Experts of a small language model.
Experts: 32 experts in each of 10 layers, 192 SwiGLU neurons an expert, 2 picks a token, a softmax router, a shared expert of 192 neurons.
Below are experts of layer 7 (counted from 0) of a mixture-of-experts language model. Rows are named router (the router's row for the expert), down (a neuron's output weights, with its number) and show model dimensions 192-287. Each number is 500 + 25 x the weight over its row's rms, rounded and kept within 0 to 999. Numbers have three digits each.
After each expert's rows: "raises" lists some tokens whose logits its average output raises strongly, later layers aside. This comes from a sample of Wikipedia text that the model never trained on.

# expert 29
router:511476500483522536527525491484500498473520494528502496501481525533510469488481491524500523481490527508501540480517511521509567483478530497548479493495504563490457546512476501493518562489504507494479446518509505453553508495443531455494522484505491538487511494450549532518514549519527514499
down2:514465467480511476474461481529488514502510492482482481468467464513505473480485493488410505468499490486469514497535468502485471526499530543519529508495499503447562476480458526492509571518518466482499539479505457483469550528465503485458511503503497480549528534521496444497470444465506471477
down3:466503540499530465528463515473510434496541539467521535492529491513491534497512497493507493484526523563491514444463488500507496506475481496539512539455444504524497507549502504516507472522508527501528468515533500511493527502499482469447476480513482501472449484517536501470479491514511493518
down4:497551527543447482537535475470517520508492505462480488542512517496506482507483499508515474531472505493460521464541507480506483464512493499545475505478484516485472523517486494491492514521498525508488473510501422487467497537518471498500507513534491497452541514494526505466471493515484488487
down5:493488465522512508475478454499498531508512480503464529470541514491489524514490503543523485551535467533538528538476539518507484548514488459512513528502506512521544491500503517519478522509488507512486506542470495557436536474455514509507478487502488447495486449524493499476493480502537484475
down6:544485515473509496526474508486504459470519513477490519506494507488536529534525476525517501423496551508467510443506493511485480491476474488479460519493464504488481499509468458490547499499506502462511515511519523523482532494518528470506539499496526437538496500544524493476494483466533477480
down7:522526481494488505500480519503557524469491482475507490496525481543491549513500530464498470516490527528521478494449468482499482524487488497511486463549485507487484490483509470498512538506497472513511490506540499523469500503524466481511509518528514520502556504483505471538513527517466490514
down8:484505483497482520522536483513440479492502505473499519513513474463485502462530487482493527476481500515489524508512545519524524479491495499448482511473460500488533532485515510527483510470501518508439541497473504492487472462507560467509529424500473464483468496477485523500472470501478469488
raises: ".", ",", ":", " |", "–", "+"

# expert 4
router:483502500478506518519534507519485500462494500511489518482498535521547507496472487478488499474509475502504489468539464563510522466510466490509572507510509437451501482500495466516512489511503507514467478458458491517495508523528476484510471530497513463488497528486545496518519483502519478487
down0:535504501530515543507504484471534439493495488498490519519503524494476495507486492472497506450535504493482479552422445450469517522558502482487511481526503523465463498538516480473486507462549486495496538503515522518509506496507486489522454499520542541523513488515505510531474484474480451500
down1:500492523529473491527485516501537519512510549512512493506525489506495516492491485456441551500484484502495496456540445486506532508525500548496479476502518486510511451495539501510500526514495486498498530538500447499493491517512528487494504467525471514480514482484474515514535529512496485533
down2:523497487523535480510488538494517514510497490516457460448496568495505524505490526483452496477506495504491501485516467502511471498524512496516504524515508506508524514492475499504477498524474520508499521498520493535497519453478493516518477493495510436473502499524525504519476547485519461479
down3:491533477473511490486502482527472524468550458482492533496514539511495490514502465482502500482481498511505480465523534485519512510477499513497510495480465524513503516511465492504484468491479458496515504544523523503501516496502536539478492540490458482556527497498525484475483500503459502494
down4:526489496502496513479522478504476477495465515520517495512503504498488513496485476482519491491488491501506513497505490520496557499475452502507499523462488465502519490499557468527504488526480479459517511485518467486506474534461523501491499513519478552510488493510505509497499511541503506506
down5:454504484467497500499559448485501485517505481478551477467468520503505518490531527531507511454476485491519526478470478447541482464518472518464500496477471491505489490550491524469454510483548501497506506522510476492517458463489447513485479529486516527522471486523507487508523530483521513538
down6:475509509464519490532497518528558488511489537513498494508477485479521512511530515502487488517510486530496499498512480527474521528506487486524509519509509506493453522510487497530498496546476500480493523488475477516522485475484515485501554532464503519529528433501455502434479476469510531499
raises: " ", " A", " T"

# expert 30
router:504493462501494498548508491492507527516519496457452536473490509503519492522497501502494519513534511489532498490512483487504500453528454530499504488520505477501539516482441505504497484511529499482486538480477451471483466458562488530469529465470515494482447488461486488511503507507515490512
down0:516534520528476477519496497509507492503500524501511506489552512458500515514489530493514511520498470491516484470476486483519506502487513488451572521513508498489463477531491472499516499514489466494508513516518507505502456503477497533508499469481470509484509505521524498508479497519464491537
down1:489507483492530490515483520479486532519504511541485501490534489528498478470511505472528490498496500487463513511518512540476504515490513503505454506503508519470507519507520481505476522471513493493466501548532456480498465473475477526500511457513511479504495522500504558498513491491488492523
down2:526484535498505542489537523479492473476503503509515518487499507498528517466501526451492456482510501501492496497449486524478512506474548462508515481480495492512507495521524543504483487505449519475481497498456490459501461547488500495521490510490486476482478493483515477517514482524493531481
down3:483484469523497476524526460467493474502503522491526505498489516491521509474505489514515484545489499517539521527479455481491480520519521519494511507457463485517484499495464464478472515512454532492475488481488482496498491503473510516524461511489540518496538492485455475457471563538513465474
down4:469501527500500535498412503500518507491495493492471501555498476510491469499519527465483502524456551502517510520494530499489537483465496496493454523480493523474484498473533513485483498477518494491520513522491477542478484484445519481472485486472493464505486498495504498504509481474518523529
down5:533522505514475479508495516505482488524467526515513529446534461494475506495512543481464522496471533494456480522497522472515573481456480525492531438474525523500509514499519529495472496512498487489517517468511471511526469493521556469494502533489511437469456468474475485535502527490495539496
down6:489517479513512525508513483483555465455498493502510489461518502489551527471501501525489497462492529514475501521532495537505470453483509467511525490531471503491511533503489542487461504517520499499474488465547522514493477495508502481493533476511464504488517526517472480502506506484459496525
raises: " ", " A", " In", " As"

# expert 18
router:528501464500491508560582496488493506496524460525481524537486469510518506523503487489485480519527478520488473481461508513448534495507475484508525494477484469484497510505546509551481508495463490505500553491476502550470498530501511473500477493527503488524478475482506518483510532506466479460
down2:506522523490571537502616479486474475451462530507497529489530454493494514489458517458484464490493546510514474522475503474514509481504463542526492497502461496518488504499491485466507501477514477458536475508524476516497451475470503531476504501484496473477432500504502472482490511537451512487
down3:483467474537542483472479441488508555458484499495519501484532491483444484498492508539493472442487483463547447532516511504525447519546496511532469531480496496488505521508529479475455503565475475466520512481532485516485484469506470505493515491472493470521521528503504500535497498503497509543
down4:470473519491527465515445462457492506507510521508517504479494496516525508497514489485489525519497493488538501504512464510489476485519497495469532519466489480498453448509549510506532521490476489529518505510553490517527543557469471522504440488495526477528509502488483495543500530527486495476
down5:466488534483516518543490525518500487455494490475542492518505525543492497493478550500536481502467540491491482534554490512482507515498506481490484524501529540452498538533483490495461491479516485505515485485461524482497508533548485534456493464482512503520512483469480539509503479484473451468
down6:515486511518475488504504498499499521465491464518525538458486542501519462475484471498446463482506534501522478486511516539528520499531474472484501511492518488471447526550515538502542494506505511488522474503492492499552508524476504524501517501516503521483462484452527507541499500521507538493
down7:513508482509508472547510478465496549512472527513519504478522507478517512484484498501494517500500490521513509496498489521482545492479542498484497504522485489502517472488518500472460465433460503487461530506490520533461547486530512459492484474494476504523461500496471474546512497509510493484
down8:532539521513484496508518475524487497483507491477490506481486489454521503481521468502477483544535517483511534471453493513490517567494570484461482457522475509533505560459505516507501463487530530446489495480504504531506489490521452469534505498542525486508525503466479488516494514465472481515
raises: " of", " and", " in", ",", " (", " from"

# expert 22
router:516529533456522449507567513521504494489497498544522523508485494488502484521488453473502507480484494510512522509555535449500561482504473486501517521493501531493532493537504482482515482516479458478519517514487501529521470550471510527505551472477505512450537499538472511451541497508533557495
down2:481513499536489491516515454517468470492511473472537489453495498517499467523541496515485512495508569536444515481478494494503495491451451493490479466493531491475485518543518499510492488490520494515493463483487495516465508482499469519493480532503485517475495518491522514538490505522463485506
down3:479485546488520533463503518513512518520491478495503494490506450498517474537500519527512530497446523532498435545528510494501503463512483521488510461440514496556497513496499486545501473532495463508455519511475481516491474496495524513520510508520495512487497532482526515525492485491523515504
down4:465525518505528468463499521486497501469521506518545501485514508484467467500485485561472503518516469491500493503501454526543518480514466455515443517510522507520525516513479511458480528524525480444501508472513505472484499496515535544500499484502481537507503522508488538517472555500539492537
down5:523502508522519510485477492532508513526503520506472464513490547478532474542468450491485474513457509529503508493500546456475496513482497491527528528521517480496503482498503495505527508488425519518512503495525488465509540508528462501472513492490515501501527534460500508499511502493488442524
down6:520477502504505509533501543432503464484450509512547513517508500470490506526493478478487522522512532493518479508507511491505450483529482484505505479495507502507518477567481479483486509505524502518500529510504490510475515511449493478507504516487531497462511508507509504511515526506530530520
down7:482513475523479522485496507478473506502478512532534500504551469439460520468486495468517505445511487508510476500521510473445476502478512483496498534489562487543480490470522473523522518498493510523491494477499506528483559489510509494485486520533515510533489524521548503495493527487532512507
down8:515510499492552491491458515518497501503513516514493484439541524487489459528508491477486471505504498511536492504487471468513472487498521519503497506509474532478501492541472515494528488487524508475466505449517518536473495471498511517493488525481520524513519489461486482503468501493511505462
raises: "18", "19", "17"

# expert 15
router:500484484482521487463533500470513475519524488512507496491516466449488524470478512472538451482477498513490493531467463524508507512498470530501519473489458517497488473528474481499502511515487552493473515535474490486525529487502532495520527503486478501516471477503476480515510487511519505490
down2:509506509512481546501502444500493451506494562478511508492491498480486493513504520521525469508497532510507460521451502486530496497527502528508492535492527509546494503495454520487504448509512525476477510521482483505486529491547490507467534532486469508457466500520478485510442472522464464502
down3:525520522493510519480483522536467525527504482536518503492464513523453549467512494488488522470513482507512471542488478513534494526522520469478449464472521496502462472493481499491504510479464503523528519538498482526489501511540483504520498527478513512520497485467472482439524441464493513482
down4:531532469493480499522497456525462451495461529494490482480445500481500475523511467511559488546511501476431513528521509491493494473522496582472487466476520525492507529531463521465491532532484523481516503530507508523492503497492504522487508500501498512465508500511480536482497461519501519515
down5:490521547505489476522488509513515514502493519449516495485474507494478520492451499512499498506474525537461521533520486471535488440483471490508475499497552519494499512501469527499494541514503487493509508476502491510489506499465488492491532522537501551502510505506510503491525494538519549483
down6:443537531480510525483487516467510512480488485409501503510493544488545484522466487482496462464532504529500428563536494502511515483498528483466508528492482474472504500477517497534524500512516480490532493473522471490491492502500499493444474527543523518469487489506513505517500484539480523519
down7:466469495490510540549477477472480512540511548462469491481474512473533506478501486518520520477480522518503524501479501529507525581503504504523521489488531511535525521450504525512477435514515513503477512471534506462488519483485505466525528528499541509500483527453518466487485522452499485518
down8:496512509544519528500499465497511490502480491441486442448496513512470506468529485522483533503493512504447503534509501543524489470501430472473512504489517520482450481480464553533520510505524499475506490451505499488519515506523467494502522526534480549520484510503490504507454501487520481475
raises: "20", "19", "1", "18", "14", "17"

# expert 10
router:462518541460487497486500500448497533501488499430522473493501522507500508490538500554506533514527503484456513464509498501523515515492528495500514436496500570489507486499440503501497479542551486512454491492498492482505482553502514504497494532481500552530504472503475478494530485488507530492
down0:516477504531466530471477496534501493512495516551451471461516505509476464522493484527531511469551518484514521500453513521515510496497452502500531484479500495463520519506478496513515490517456518506500486464530477534534486494545484493510553494468469505436490513504522506504490480482531510525
down1:488500523493515554500555495481523464510549474508464464472500510461511554503507505524505545498450505481464508529518511495477524482487498496523493489507498444474516528516478520549514469508503540524517529484507464501491466464510527533491488520547513518501500522491500506488476498517478496550
down2:448507559452485496508504509471499504447495436499512485505457488527490546499478491473533470521484498520473492471511484474516495510477507542505484536488507512429523522541559486528518462548495536497495504499502472530479493514504523492503481501552527490507501509476481538470513516523460494523
down3:489525502469508528484509518440498511449491522491456516529547515507520448502480534552531539510484463489503472515498530531554538505510484486480518513507479462530519494519504482552496511488499479505499496525467527458498515493495497474495504468496495480478503555483484513510492508501490460521
down4:523494514499546487492487463533495530503537519503436512503487483486511515494523551480502478479503492507461498480518555529550503532524526505516486509513523529471518504494496503561507498508472472504516549511485575469504499461479516485488494467476531516498534495518517505522517550437500472495
down5:525504522484535546448508480516471529518480542532515496492521497462513538523480514506533530473502481509461472511516481482469508520523475522545507516508423483464500489500480507478495461476519511502498507512463477446487495467509523478482543480464554501496499526469506507504544515524532486526
down6:494538502508481521452550528529495490510547498486533517536537491495477500513513525515497487477467472539539526544454495509501515520513477527510519489522478503521513495509481475456510512497510474512534539489503517511506496506450517494500440499507534498477524462503480519500514526501521518511
raises: " ", " N", " A", " S", " P", " R"

# expert 11
router:522460474491527464516472510510440499542468508536515498507489516517496553452479474552508511492524469519524539478476471486500496453505543517536477528532524429480466478460529474529487502542523489492567512506490498502495495490546577520512483478458493462505491517534481520485504477473531464467
down0:528518493493474567554483468515517490483531479520527509488464437495480473509508508513493460493528517534490546484506459522513474510486459492511513484499507531459485527493460506460481492495478508524504499539487481557493504479562484514519504522522528480503520497488515472528506495524490505480
down1:527519497454509508431497511487485496497485484476511490502457534461486519523469489470470478496472469494460479511526478500509489479519593463504519481470482505489492504522488510481499478471535513497546476487492503460481531511462523487502495514514487435503509496475513475513498524517489472517
down2:485517548536519485515484457484534482500525536516531503498513524500469539464488530472520475507509472451505484487536496499506481522516494462497503480503509552517502487553494494505514507469538498501496497513522485466491517490533512488492479513532508496504533503525530486534465510504556526479
down3:491496510503494513491587502504486499518505498496520523552492508484509521478499546539528510491504517522473524479500518539504481512503498494540483511492486503474514481493489525474524506493523484512486511527510552517519501522474481537556499460482460507560510501479532502470476493509515480479
down4:518536488532506498507510516515495466514515486484460544460513448498508496474491519512509512543516480489512517501547510527509510463497525451493527487498542519500545539463496505489531471509467496522483495473489513514517499485469487534532520515515479501479517497473518548471509513522468493481
down5:516528511469490492501502501510528472513480532486519520470485485459496500530509477509529497442533508521493528460497519549504482515516491501536476461512492485529487511476497487514505515514476497495486481468541482484479539513467520472494521503504494470483463496472488489466479480463545497461
down6:485495486479522484513508502491474509511528526445510471503514509501459496484504501472537506508498504460543502440509528456504479468507519486483507475493518484530491470467527483477488508531478490485508481486518523476494508502489494545493473536510551515514540457478544509478475467540529502512
raises: "\n", " (", ",", "\n\n", ".", ";"